From a checkpoint of a small mixture-of-experts model trained on Wikipedia: 10 layers, a variant of Muon for the experts.
Below are experts of layer 3 (counted from 0) of a mixture-of-experts language model. Rows are named router (the router's row for the expert), gate (a neuron's input weights, with its number), up (a neuron's input weights, with its number) and show model dimensions 128-255. Each number is 128 + 32 x the weight over its row's rms, rounded and kept within 0 to 255. Numbers have three digits each.
After each expert's rows: a language model's description of what the expert responds to; "gets" lists some tokens that make up at least twice as much of what it gets as of all text. This comes from a sample of Wikipedia text that the model never trained on. Tokens count by the router's weight.

# expert 13
router:161080095140133152138141137111155173154099095127117150132125120091090143141162144091134145158116101164174124061132093135102090129161133069199149162137115129088145140118140120141122173043132154169137122135115086161180091135145103137077098115152057142139063094210100113154157105087135183083179098117108145144149118087152210101138113093124119094157141111100100168123152091146096136111177
gate0:153137195137142134126136149095115132102171112102165105088173113188101074088129149118104195142205170175086133173129093119121138168149092127111126080096176132174108178138136112142172151111140134143122132127165091139098093165074204128152145165131095088153131138166176141204118155075122144113150239122063116114109067066126136139119151110140157162156141080165103163128082093124117131157142
up0:113142104113109101144126143153179139116099086181138101103140082126131129085101120153120183041178127109104152117131097120086061121150147129124164143097136170111115180115141106104079102118141028133085101137142115150182111134087123093119098152083151089161091114118129110118142089122145109180147120063087137080110163216155082204120199171151130171076146163130144125119074050140079130210182
gate1:093108148151119113172186206082142101101155132177138099098141138131119194164053123064053157189140107137182071112102064194120102170115108138106118108134145169119122205097175111165097125131158130141116123158142112156157150187157105111134106124155157135119137075140149170107129141107121107150109099084138182138151113073099136109163151106145111153173125127151138126040112132160086117113114
up1:123118177115148090143101063117147135138164121097123156154117106154137092094198177175206128161122167079110099135185124068125144136130110137142134130108132079141140116145117169082133116156112117154177129107118131146097164077119117191138118101094105179138097092181124143180135171131137097102060167184114130107180077087177078108039133098071139109070107139137118171192130142149145116170120
gate2:108167116093076165147117103131100114137105090102105096215148165130157178140195121095143127096051112134092124114175189140109100167170123114101169176149143124094154118166134105142080176169117149145133183067132142130113156177039071154097151108156095137110152167092126139104113162127079097139095140119098144080108096072128150144158133125101139168161096139122083096108097081162117164126118
up2:188109172075108123169187153127148184127172051092184122159099139105126145098109093134098135090094121144131162185124159152099091124120192141121132068116089117139101120103149170133098090141084083163220078095115084100159097125190112148168089063106088163125098119107116142127125096112159114111150138113144144127116115141144166195123143154103144096145114178098079147100152075125162078119141
gate3:131145089125071100173103155128166097144185079171115054163104115129134182127095151090149162154160179106166149137125134100106087144139160114147107159062159112167154132115104169081157144133128143135131147123120150155056175106138124104116107109178175130117125110137171133155169102130152119108094163072116193074161127124127090150120127128113097106062078121120154138132175168103114089070097
up3:124069165161114153140147147135150149089116099100070088089062119144136145126136103163085121191182090142091156105094143155095151165043108127122092101155167110107142172169121201137145112105191138166094106093078067170117148175120134113129119166169161083130187111128108152133139098110170126161089097128148056159121099135133086096103171151131144101115116163096096157119138102079136132191102
gate4:135125072152107173132109149156149140142195101139047090136134138176147168084135120108130101061110108108176126109101117142104114109121171091146117100160101154140126135113179081083076131168153102119052112124077129127128167190068114152127153154167139203130113146151101147116202096172164155147163136100042109098142114131168056114138093121158096069068065122090118119100142141124155109102102
up4:111074157109109126111133179160111109104151134136075073126153119100088166124129067133121150143130139120101148099050182110097149121088062124092119113193132100116131140144117151153155136145176103102109184186064103127131142150173123087148118164139166102122100120126096145171112103096085098173119137102115170064179155143172112172142109159145132094132131120137121168133153096124113150171050
gate5:118121121140149209168028160114180156096112165157102080097169133128103178108130129085115172134106143124174120134110079106092066141177135170175040134123190164103182128148149155131134127109120137143135109146088026150125088112076118094107068189138147153195145090152091078116119122091150124140165120127138113144116122116160175128146160169097116118128146107084101133132160109127141135133103
up5:095080133077083104160178166174102065157157105108212139161140116100162104170120154092157149077134137142209143130104134134167181200085131103101139102129107139147082129143102141114164075134123143116094147150076176111159135098199127093165159126148147127087146096087177154075160104120190128063086138095107112135130121164113104110170081137164158185166137173122170127086099129143110109150090
gate6:104168130134119145167094112149170140173147163161144094203150124033121177136138103132126124089099117116168131086110123157164134111143091063179153098118129172172102172146144122111101105103150237143150086152155141079098183080140073108122132125135188095132129133118113149119183074148113105108172150133086156127170156137145209082103125081100146086122123159144070138165132155163105151102114
up6:155143124129159130154162116165104163184130103132135105148041136143121207121163126059158117121093176197110142167137113081153125126153099108129155118119140115177076111149124108182115202139174150128096138121157092073123093100137164148140151109094132094118153102096059082112129109096160100138168160132151132138051123168170194109093123113073111125123107127091109082093090096098152183068079
gate7:168132110205152093124128120143106112145126219106071099121101109122108123164135142119137126132168069118117098110100102100099066123058100135156134132171187184139122115149091120094167199088185092087140156097102160123123145132169110114098104075087099097137123121112149163127112101143156123119113159125121067120152070068161132194099082069114124120177199099137131172232150159087185211090127
up7:134132094086095132149116117093106126117094141127112161136082149131127096137138146124158106032135157143097066108107175142108155150143151142123125128097110156093078113137085127108116115100117047139160104155151103131214166119118187144171105112150157082142121112107109178089127128148147141158119160106115153091166081181093171146163112123198091105131066124128158171033094125090156060150134
Commas and closing parentheses
gets: ", ", ") ", "), ", "S", "K", "R"

# expert 22
router:092143075163077149107170118108162162182099066205163186142108148140075097107148153090120134146105135115146105099107108132105118161130168109195112129098085156175168090115150083123110196103105129137124100152123097150167116136115107174158063125131110142136112098167119067154095060095155151055100138064143167089154146100130148124161115115105151142174161109106147125117126150091042079095092
gate0:097132135159128123113124146110145099204173168194146115089147102126129090111139121108066181116152163188133126141184082110132146121179117129111108097106139161184064147132121077127166125085093124091081110133188123105138116171084156172121210156109079110148111169165146118159116143033110134099153158145036122079145075106193155141110112106093118173122143111149120099128162064119117079134161
up0:063118135111164119167148119143158124131085052127160111114174119109143098089128111164122139053125131125101149151131071129089081095119123144106110118079161152098106145117164112115084110104111090095075098122166098136146110095098136144081104114121163141166103132177159128142170134088143146145140098164050125113130101187184177223084203148162158178073166163164145146168108109143063098183173
gate1:113130121135123107146171144085122088084153133165127106107132102104148186131101122082066121120091100144190098079078091185093125187098100108085110127094114154155094154063148092167101149118171130146169106177132054168162199158136072138145101135188142084143135117071169152115173129117127174135149144098153136139167176128131123106148124053139092172153083126124156116109116114149096153155086
up1:160099185127118134177093127128184108118136130128102143151132130129123085112140159144151127173145146097115102153149107052144101127164124162195119142172168057106165155151101143075140100134088161146108128076096156107097081098138146140120129104057134179145088107190123173149127165120114074117083131150135091122160090065125102089067177097107125109126160138105102148145090125182152146129162
gate2:113124127092101143102086067123104156146111131146119156139136199137152148092195116124120108105054103113111089124156175157135063148152149095166158099082129094113114151165143108175080154179085158141152176129136165101108166156109085108109116148156118104088164146042198074123091161167131064129116171124085151106099092061099115092173131156064161163176086103097100122126049119149106177122129
up2:150126145104128122214142163144120135159151130083130095101091117107145120096090093152100163142106116075171132151135192131112114159171163134121129058079088137136081096109152128132126160149099080154181113067116081104132124144189140118174148097118139105124085130173118165126144126074168086116163117150133184111107121112200132141181119100119146134149091128124132112120159090136165120126183
gate3:148126091090098118153079125116130143164189100139121056119094097142097150114106171077093153095137156126158128157140111074043093127145131116150156158098173119142168105053124152145166164105146152083099136125135139152090126113122118131093128112195158126108123117144163130126154137158130104140082168129134173098172137169083139115151100095106083076101135114134163153178130137109151126079135
up3:097084165185135134134144183151145137057145102102108098101108137161112161182098080150104128231183081177068162127144131123138123145009125136108094162131086129156142174172156145099144096149173172174100155091131090164083200143170140147121160174139139070152179118108094129146147075113137129152083121082083017106133118145142095114062164110148127108116124132089125133188144140091088131148123
gate4:135144130167123165120126124132131137161152097128029077179120210087144077098151135114125113083152097101135060125111115170090131166137146126166160080145151096185143128085207104121093128155156099140099083153061183126150166201115125143165122170135151161131114117126092129139135115111141150175168125121136176094173140101225068139100074080123100077057037128138150111115186148093149128088116
up4:145140212141126138151172147146140137167163083181079100130155146116094093112142109111125166126070145113108101110100196149151147149103087141062094124177175137171189132083082147169140109142141111070146168186141120162154130154180095045055122125135127091130132091143150127193117104105069102165191113100131138117109132121182100148159123196169125009161106097138090167120118087135102129201103
gate5:160074058126099155153076186112159127074135120132167127112190088099111122115144140066123178098116108155126132103134104095116120136114150153114081128113171191102149090179145162137131092138111153158181152144108083144150100161076134117146088157117152130190171100122105115150103192103151183094149129075138112130058112182123128134148172185128142108122163102088121102143132095105141189153117
up5:091107133125128089193172134154110140119175082145149158181137110115160129171135131158174174151122105121159166171088126143163161171106128121126143073144107125167113129159061130120164082098105184127091126167143129097148173126140109125168163167150137122132178056107135154072124112135236123106093147139106098158104144157142097085119101131134111197126093155159142113119090126137072074149104
gate6:168152145103107111153118159108122190149134117182150109241157163086182125122093136112111116047091129165135106116079141099135184169100130122087160161114101153176094146115150109171116141093088151135130147161157167140146096101138108123135114121157148155136136135124095126148138047148136103124137096135099139108101104163138116096149154147121181087146157119147114095138174147183088085121098
up6:145164157101175131156156174122164159139141131127153119179080144113082159159125133100146125193102158139145137193128121102104134131095162100124133125146140079178121129120157074177106169104169107123071141189125090135174061113152146166150180152099142064123106110150092123100131112086150118167140118142139109086081126165155200072099113056064126089146081137148119104119101131085192175051081
gate7:148160097157169131115104151206149125145151163079026124129123104126130138133151243116197113113108057107159090140151097118128117121097097141108104133208151136110113124129129127096144172123179067138145135107116194121101123133160152098081112060176100051175086092084161154152122129059198098130124166107132127166155090104153142140151125079112079125118148098150083142160117131062143138115087
up7:145129158118110102173133082096120178131129115115156118148127153123113087150129129164138126088135097101136148130091176156117116194155139155112120108133165166123106092174099115119122131128099041148152134173116109155190159187092147149176108082124120093117062149101074127084114105145138111162129103151087164069140145157115159139141114133195061117094069123097200150092095107079148115191176
In and word starts
gets: "in ", "D", "In ", "at ", "d", "p"

# expert 17
router:107128070174140151175106097145151129141105094197120138162102151070116124128160194071138134182113086100147106109117092117097095142088170132202102189141088116119191111116161113102104178098145112163094078097142097139159148147136076173131105161144081127128085095179137117172116119117156129102089089097109173107190120086166146125129084101130127132129173102151153172143192125144108089119138
gate0:141160151139124113186092151073105104157169157162165099133157088137113110103128132137090202160146178147141103137171116075121159141150118145108120101120122151199117145130164139145190124096130157126063131117163117118137143143129170137095168176103101134132063147166127094222106093048126124081129175131064107092116132097205148164155136154103118172141177106173124125133114041113124059128162
up0:063125117113154113167137164127140150120126006192157128145092123110180081073098103187120177066176122131122070103130109123066068137143152162127127126130188143121112140096139128092074095111125071122112095100152113178137108114117112147072103116056143122158114130164148097148149102114156178203113100144094135128113143210166150168098142114152166161108117144140110130123097127135113059167182
gate1:104079139147119116165146177086121111088144174133119083126129133119116174177103125046046145148091146143150043067098074159108115152083110145084153097105158155179151133108161096159111142135181121171133089129104082175170159184127098114181117125189131131102150116065171151092142139121160126146096133131132127133138184130144160092141118050129122176100136132155166139073168109146073143168089
up1:146129188111104152153091129123164123135145132129152186149138079152116117099148154136161101151125123073139154187191161078183129143130153141154114127142116075091136147112129156117147080141100121150146137103114161081095120098127163176106087123044127172150080082201117156168115150129090056094114147138126097094150121072130075105100159105109102074146146117078067134168071130198157139192163
gate2:106173094146121190111068097135120150149117092113154119196144158103149121104184141116121166059083053083120093141153185175129108153147133078128141153113144128119142151152175122168083143229122168103174173090106181092081147196114088108144099122127094098119156111103153156144124142118130101140059143138097182122119096116111111149147150119123173167146093040077121076140098116141124150131087
up2:143116145126126133159167203170118185137193100098176101130100127107124138107114080105102194102107125126156145176154162131100127135150153140160140130073079083160167129095177121153110171168124068175167134071094150112126144169216128140152134095116089167116084150160107123090154100093127100092162145163118156134113121156156146178168151137151112159149108097151157110126153135114149099108175
gate3:116113121124128115146113151142121137143214104168158042096098124097133178087059119081099157162139122144148123170136105082104105132118129131146119123106163100175195101129099134135133162149140127142116064098127150146117153087101106120097137104211138129115103130162191135136156097159173042120068187105116205105174076141104121131151105113125101118092145112166169161201154131099144090062113
up3:132069201135157132132159132114140153112140095108065111123110148139129167149089141162076079220199096156067110112119116104096145165016103151151076155117124119114113153164134179114128123117194130138110108110098092177127148136101136134118155147149144064171172137157082129144139089087158108138102095117102071110143068111110068140079170130184182088117157157115135121141143125102103111132118
gate4:151138079147096152088083141137172094134148112150105109168072170159170128121111115133054128054113069103117094172103105193043110153112126129159135130177077116154076121102221141111094112107168145138092114110146131126112151151071096111148178130169156131080098119077114117129175124132141133144157132102083128133136120101178047110128086124187111108071049116152133145145208147134175123091127
up4:147108139100131137109116123172120162115145133162078130103129156141098097072154106103130149092069135076133108143107158140130160147119100114098072125177168075154134083124107186177176129133153149059151157186134108164145164160209060086101152142131124096070139119130128093206104091121074077180180086095079143098127135073179132167145121183177137024149132132165098168140129151097152147160080
gate5:141076116131153148160031169082188109071119138156143109150169093173147159116127122102099179146125117122162165129090126120063087167138168168194105131147161162147150122130157137120112048102164130140110120121128066168159083112138160074130106236051162134152166104126083102153124165132171138123152117093071136130105152112129137151174140189120175179097148113056170108115170121108174134115102
up5:095089095139103123183135157151133106108198095149161084168167104118221121180147123175155149141139111139175160128064136198149162187082123154125140090144106145167099111141101111145143123101122168130042138158102170120160148088173113097151139175141116120090177052111099099089140108155215072095082139138111127164111127142127090097159080139126114203128112139171198159140106108150053097138096
gate6:096123153117122101184119180118120174174153158157165139196144141061174115205114118134127137118096106145163145112109167147154119114090095065130119165135095195143120145133121118129112150107143154177138123144174143114125144051138112147139118088166142150115140144166118139118109049131123088102131151118085161080141151166148146088142142111055157093152110141139092154143133159154141107123135
up6:169124129076144122156128172145151119131142159093167146177117151149111181161170118147144111189134140200169116157113153112157121110061151051112118150142148092180079064143130116190122224137151140140087104144173098124117105116141152129161160103066119160115140088106096129122092076087161133124168129111174118100087125195148131115119130080040131104114100112104097139073101113109172197076095
gate7:147147092145167133166094133168133061157115182068055151148123078103142136152171213086160085139139081136143085126107108076107086100104120111117151150163175158130161115147121113153199147097146090110132106092115139112105130114130146101116107119119122061159081121138133118135102115117149129141143157137120097206131050067162116203150085045144061138156234119155139159183130145080156168151118
up7:152110125102123113144143074131120177144116084069132132179181178111135103160152173201128147063134106164109126121069151167124139153112140159105122111112123177117104093155072070068109170093118093109146129120160117129149207184108175139188111101119145131135111093092089172099100107109152077124136136139114165101124127166115153108136140109220063105125039122108185128092095104123119078110154
Noun-phrase openers
gets: "T", "t", "p", "m", "United ", "P"

# expert 19
router:189164078141149171155104123110131131159137073151108168185124149103129095140188170107133183143156130111160087088086107112113092140096131151213114151141079146119114079148151096067112138128133099182155086118104056114119115149134092144122152128121085065121096091144156056144127086121171098113129112128059122089175148088147162100155102122143163117146157093137098196126159171066139090164091
gate0:145127185110112125141151161099166090158168161155169103101107103137137055114122148118105156079180144216136110092173094127116165147153135134126100095127152123119111164113127119131186092104143121104077139133196177143143101149103170159133170160142099109142148128167143105237111145040142184119157184163094079097129126109149182140144117143133145151124175104129104097156126062060135116119144
up0:085115114095143130146074104115146158156105046135142123137147085129113146098101100185095152086147149119145091127078121128084102103148160092139134170113133148120144170126151112113105081123132013148115070087162096183137114092057092139129063083157138085158119114147145110118137131153129144149130114174045120082137163181176164204151152202104201180102078166110094114138153111140093103143216
gate1:109088127143124068125136168076141080093144144148125130084132142147128207167110101051093113147100139112175087064103063221108152186108114116100125108047125133131121182093120083157094109134165101161152125130141090157191164145139091113164148105173156142112096116077119112090127111075101138144104115096170144143126171141131185103166130085124131167102084139133168143114176102115090144181112
up1:124093163131140150156118081098168101156112120165093149186123111111143086106132133164174084156176156131095107134129142086144085152132106171178104156140090093143183154141116176092121078153091159174131129069082149146092124094138175156138097127074115165156107071191119143187148156098143072095133147162113088116213071058146094104077170118119096136131162102136104123145026131186172122158145
gate2:069154131077099173118088046151111108142123072139160112182109143109155167104194139115147170114063116134145085159146156148121104136171173120130201149119158053130151147156157134174059123208128189157145136116120143093120166155103078098145102122135108084072119153106151095155072153178137073115067104154125160114129133137145117130159138110097160154146111105097151064120116113172107133108118
up2:158100192138139150143179162147096146143150155077111079179107159061125157095084079148117179124119120099153136182135136104135146141182215152118112104133107067144115114108138149135103184186129081142166101120116078138153094132177114179186127104115078117118071146126140149104119139103164086102131125145109125129107132128207126129166128103105145108166131130161159114134141121143147125104128
gate3:123140097140082088117103173100145170131202098110123062109075118105096154127076126118095131158146163105154149131126107077109065134109166113134157153110146105147183143069136181092111179162104141135106152137131170141072206112108100126097139088198163121110128108109189154159146097136163111091071162114124208085173068150081109116134120098129098118071095111153149105175165172106132061082115
up3:079062188103145170121163129138140170099158145135105044080098104167117163178128136160091156200186074149117121093136136140093128141015109141078122174141114152103139097160135150118178117108204127133128124163129093168138158172174143115145117149165143112176172113134105134114158098127159136178114122123105015156169093154141086132123168136168142094070158126081092124175136091092095164129139
gate4:128174113163123138120105128147137111107209105140127133160143154132096117078130142096100169120126054112143113110100086159092113122100115140180094120155111116178104112103191110081084154105137118131060122117088131134148138198113110140127115159185153131180114147082090143129171138167174116167122158120066111089160121068151089121102098112130077111098099081125171176131188093132153110070114
up4:107132215100127129138130126153160142118185114192130140128113126088098118098143104125141166159089150068141110141151184150131205128118084133119128098148142068202144104110107164166135101139148144043128171161143094135103110153161073078111135134122130106138114121126101121182034127127071141189149107097102143083124156154157154203151154191150104018106099108144101163127118104082093144210112
gate5:156140097122116144202090191138141141108158118148148094106209093097121142085172144104103139109125153125137124108103077086101077144112159160162070131125194150170176090175112167127162084116123139113161166142111067144163088136112154074074093200101119192176148110100096115109134177157111154138156102117120116125100170151106134141158138173154162130117137077056126080115175086114172157135133
up5:130115143078112119169148126176113121106148134114180124169175107087162110115149132122167152124141155171217169164113096154163107180104112145113120114147146121174131112167097101122140118111116204133088126145047113090141132127200093100173154156163127141096125077076125143055160133139212085134085109104097090180105128173136076091196093111156117156164104136137131099150105111169099088135143
gate6:142085158086124123181108170080074150148161137214154102177170131107138109175096114158124121137086162095180118079098122105143128154117111112131128150167074159146106148173145136162091139090122131146112102153117107063105154098098097160106128130099134114095153130150103108143144081150114063114149117095094135112127117144099154085119107121116193083104125137162113173135138178196129108085110
up6:094119147084164099108146178132122125177160167111157102163116115186102153119172144091122114141088133208120125177133106078138088136119167139156180126139148160148126097113179114190104189107141119150053123100105125097112090095106176204159139087021136094141176091081084054162119118113150106105161124138136128093096130162156206079102109124054144133149142125068113097127120120111169188092097
gate7:155163117167167139114116120155124077142139148090066117120098101134160097142182233084174177087159109128138138147080086130179109133106124134134174159209179162077103162180123128079198168104137081134167132092135172127134092132129108097132152063101081049171089163139168123119109124144156119118119153115103092115125129085147144183150105064127136155155153107145104171193113142088182175125121
up7:097113136082146114139073104109153175156085125081085102128140161132112106149128127122095145094104146086085123088127203167135133124154158136090104106084131170083071083137068080088112129175103061134125110125146117141158162124128155155116147065099116073142130132124077161126101124146161125166134152116131191094158108205079131119160144146186083133081067106079152153080110114097161103134191
Mid-word name pieces
gets: "H", "E", "W", "L", "A", "O"

# expert 5
router:141166087175131166146175126070148168140059099135156206094130114170088151127183169114128137156114118129126169088120088127132093118118164049152107143111106107154140104167175134143171154095134206128141084095151075104124084158097119147132110143115092134126077077164107093170169110082127157113131119093072108080093114080145169099107156046091127124149176089146183157116095181143078078095128
gate0:123141187093169126120120135105139104165172156128125126100100089147160076115144161103085179110193169188120114124151111097146148112223136127130116092118164126146088149087160149133160093120123100128088140134138157078088139132113218114098149161126133079089133171187101087167148176059115139080146153106106112122122091062123172126108103090137171180086137063109097123099149086109117110091166
up0:120136121106130105129130133101119092104078079135117128135183096147140129071142143128088144067160097105098150134106117160105090109145141126137147156079175124108122135103174134102117087157177084104082126143131118124116135071111122112161096126123147099130088161099098156090109158116125182147085039135090130130092150164181119179120173125124122175068082163133178118143107066138070105146217
gate1:111097139118100092138127172071120121126147121124147104128150114137117162163100110075102125171137114147136055087091071162104083148110129104078107074130114141168133126053168084131106111126168129146206135174175126124145165146153074118151107106195190113132164081101194135096167150064103146141144154148187123102158144109161109105130134059159135199135079106082180116098129084113111108184087
up1:157109184101125156153092085126218134145175114118116099109127110153128096121142172134143118128108166050140124213142117084142146154153127123163137216136123098120185194130135123054068138121117133108129113087140164107102115171130157201151105157058095173153117121139123127194135135143099091086097130116143101140140099077154064108052177094080156097116180139117134120145125168199098192133163
gate2:069162148114082154106062126111102132175100102100126152199117152138151161072165100076104092090102087104097095128123157158114074121147117077136188169130133042096099175146146131138085194181091171118125145097122159098117160177111136107108131123136115101097173130052150115135124175155080110147113149103092126087085077097079115101154156124088147190154129143106124098140093154187136142133101
up2:153095125078121173168167166176106125166116112086148110111104117108106134115139125170110171120104081143120132129163202096130134138150173167134125134101113119161181118118153145151124136127120089152208077110119070151136089129175074140175126065146118114094085129122131108097114159143139066121164147174134153143134107120149122175173151153115162160139091130134119112122146093091150131090163
gate3:117134130121074144131151178123158118128181108173146058098120113103121130095057141107140164136163151139134120151131103064094048141136112085159151150072192110171174140117131131109172163116124153150113134120153194156094158154156118122089165130130141096087127134133128128156145127145148136133106172106077195077141137126121128135132101103125132069092062091140162143126150167131098162095090
up3:098066175155112176124135156151141162102188128149123084095080160140128176163115133115125133201185095196051162095152095136088125152027067122148089146136104089171108157151147189124144134141177150161097128124123065154092188148074160151143138139166113088167161158125137128153120082140130127166118093105113057153143111110156131088122141122132093087061099134119117125134140127162113157122127
gate4:123163112144110142133108134120154109110146114108104111166119145139105119129153121128085121105144114100090041115128081094082130156109117123143086147153094062174102134082219099087079119093130102108102129113079147150115143156113117157185174176120202170092103140070127136176178123107156146202141129096097141089127141061125080128079092137176115084083083111139108111105154122111202155053127
up4:118101166143114158155132065151179134144106114121100095161189176101095118097132046122108128164085092093081117104090209162101215124085114076095108146151162145148165101125110191153125149134151159104147152157081086141118128147164118015110118127142068089098134117143102127145120151114050134166169126122140172081105155127205138159133115229135136076117107085199172168117118118126090132170079
gate5:189055119152123170145118185115134107084119141124162082158181130143134130070141089088103150098130149144142108140113092089141089180135121171149049114133178141134109127139113171065128116121109179148149142135137025169110070100096181135127106182103122158153118106112105126130088190119166131097118105087123114121100177141115121143141147182083150118162135120083119098148157070107163127142094
up5:109139165109090079170149133156129114136143108173207140134138161093122097183152139105144179132147117117187153140123136138112177226067118137086148081141132117126162108110071102133129113080099139178087139145080131117170181107157143112159122190146122102121119089119159139066124129099156077128122163125126132143118126179140110113177067114141135143131116169118155124117138131147058089156102
gate6:130136136109043118170138163155101171205124099159132107190137175105129139154143117104095123106090109123158101123108126139167191130081118116138110143102079112156135141150167114132142139128068167123185101189151124079156156027137122130142108153109168131087140112174192124140163063154099120112164109131103132158133143142146164086155082125119179128144121169147114145108140149217143083092102
up6:099145135114131096104165175167132182161110183147099125142099129110156180157188085090133088187142156153216146190126082119147112103115152128158133125104181110163098090110158084149140198105155114139099126138124127109177058097161171173160148109086129115170164098128110074132101112108158137132127128171172075174089172162157181074070111092103149144163130146134104119132103116093159195070099
gate7:110105078200164120140174114138157103127165181127085107157084120141147104157173238109147094129134076105130107169121070116139113123092154090139167113159161168087133141116146089109119166080166137122157082123088125161164139110186125134082112134127129044156086149128101160180120062141180148141163196090135103152079086064186142128108100112111125115157160122156104138181129155060197138087091
up7:126136148105104100226107142121106170126128114131137118116156178099140068148105126077099099111137127169124129117122108183137085146138141133097116134141124130109107133152067076074131146109059052136128113122178101122142162122106124124138124118129132100117097122087117206137078152106132100126146100128116201085146098165137169169168108123162073084101033108088227155122105120118118155170170
Prepositions and directions
gets: "of ", "–", "in ", "th ", "/ ", "on "

# expert 29
router:202106096126106138152136111135141172127119122136085171158142139099129089133150167129145216118145122177198127050113143166136109170130161122202137161157076168102115113157121048092157137082065122142126139107150074112170089126158101132147086100146107110153097091119137125143087132123159127066120144113124130112160122052122153121139119117143103112202153075115146144176160101114133072156114
gate0:131155175127095134129137120088097133127178133143169113139134102138078119091162159151065209111184180205149104158165113124144145155190107130092100124090143132160110177114155097159162144136106135152072154145121108119111104115101174169129138182128116105144098135158158139218143114042162110107176169119116120119163099073155123141141109117111132120123087106154082133104091072071167110097175
up0:137122134122131128173156092124160113122115075158154111128144098145089126086083143148126136085158143117100098116136135165099057088102129141107109150181181153105126193108130128117115101153140081113073085107143101147139111113079095116097096085088136107149105110113151116161157089107182152150109132126090110067134137167169143245084167116134161169072100191121139105125119116153112142142205
gate1:052088145134118075142201171130172119096155150158168126080143088146119157163097110082109100182124145115152053087079061173097104168086137130071163121104165130176121121037146097135052103137152090125102156152139119120174111161172097158169084142139139123137112140096135173090118120057162177152086124115175126145135134108150147154151141081146104178153139118161162115098176122125082139154123
up1:199148173126136171173101085100134096104121118126089130138150115139113089107109161133167171127128101065135119152129138087147111128147058097135132116148126050111103147142146159103137106172082139140162156118111119123112135114114159124110113101106094233157114110157122169193110175095059061103116184136135132087121093040152109093064175080125141120139120120106110150177085105195140150165150
gate2:125172110129087139123114107135202156147104113118084162146124225113146110160136138124133165092048114088137088114135235150095099136137143098148149162114112093122157140174119114154106153149118178089085197108098179093100192190089102109159104107121082110132136141085165108101124135154106058155100186124130103108089082136123157149176111089096127143155112117095139108176139138169145146075153
up2:155151182142123121163126124161124176164162125134145102121109116075101131101077111144102186108166089105149159151148161089123108149191175077119140083117094123119134090125122167142077137146119079165168156069075103109154090158174122165170102086125107138120092193090076181117131149088129101131116146161150121135098140137181180129160145109111186109148138106115097126146099113080194077115173
gate3:092162071113072092165127183107105117107214092142131038089095121113120141128107109080138182135137121096174126145122086068099095115141118096147117136076107104156167118118095139076121171159113135092099138118114148155102155084092115179110134106181193109091157138122162119132133089129141122157113147089132165071083153138098094122130114071160101096068073079151167130125201125085108107045080
up3:113111160171116152143148170151120100084144105111053099100067101167170190173124128172121143195163062128081138106113154117096159176034113149097089125158136100116140136147131175128164088108163141162086138156129076165099160140138136115120114152102172098119160099132092133120165109113154189162102107109116059131165074096134139092065191135153153115087112135089079128160115152134142112139093
gate4:127167172145074178066123153116126122119168115112089120184160134146112153088104114103062153062140098079133098132048108136078104163115130111178151161148080128143112119082207102128046144185167111154119081086099113119124180172095090133184118169124132151129117113116109140111188144133130189164136123116104081085127081105154101158144109068183078098059083108124145133105148124135159133089101
up4:129123181150164130144163128149125100166128096177089073156151159100084123112159115097113152129091134105083099116089178141106192108135046080102072111120139093172102123173072203116156128116096134077108200188143093156122096132176100093118153099164106109120080170094104168151108119115119082170159090126115174110123122172159128180129152174152137028164137100164123183099138125075120160092138
gate5:153109113073119196160095161111151144036121142136176098112169131111129147108144127095123157137131142124171133127102090128080055155100178189149119116095149175142201126176140126130127107085062124163108185167099084170167061118076096124113085188110115155136149092081083095153115125140194162118150095097156101143121156093148140125160154158117112123125154141059096099163161077113143117121063
up5:097123148120130154154140140173167133154169081113170170129131152115154126171189154112180176127116124141201185143133120151139142181077125135115150073126167124157159100160084125124172119090100173118082119143091144132151123091167119144167171137200119129133160075067124134100139108155223109109098112133127115129102137156165065097141103088169070152135138164112153116111117114138093082108121
gate6:143165157109118113104142141144101135139136097167140149188151125111173146173113152172085125132084106133145132113149139128158165091116135095089129159106093154231080192150189146148126159093108212094118079162141161062140135103105116129140145150107165109161142133138097166155136044146114122107166143099108142071117115140082184111106080135109156093114114153149107129140135161199099141128100
up6:169116150135151131108133158158089173193104186115123127141127140109102189126162138084101098136120181171167163160100100077139112158126120137147119141121133115162136089124150120181103209123154125143080160140145098120170101134128117153173195094105141089082123076133078067117112128107158137128145114105151144125105063174162195105071103104055107079148120118147152103086125113112167183094112
gate7:115137083112154141128129096204113141133199158090103107157082113114146088188122202074182115100100080085151113145124109102131120135112136138146175143220189207133105150156117111079193172078144106092171103124131129114108114172207087118132132077088110044169097130081125171135099152149162141156109155104095126137139103082146101139134060049105138177145153125097081172147114151027157128109099
up7:167113126104127145190103094107085185126104128143109127134149157087145079135084128133127108086124163137147148126103182159123152099099144131111109129130132157110137131138057124138118133108081068121169087143149100140181148135119129129166050114082152073127116140105101162071124147139132118133152127083106156141143070177103148079141195087157088087075056121106170106129079172066134112153185
Commas, and, hyphens
gets: ", ", "and ", "-", "(", "/", "& "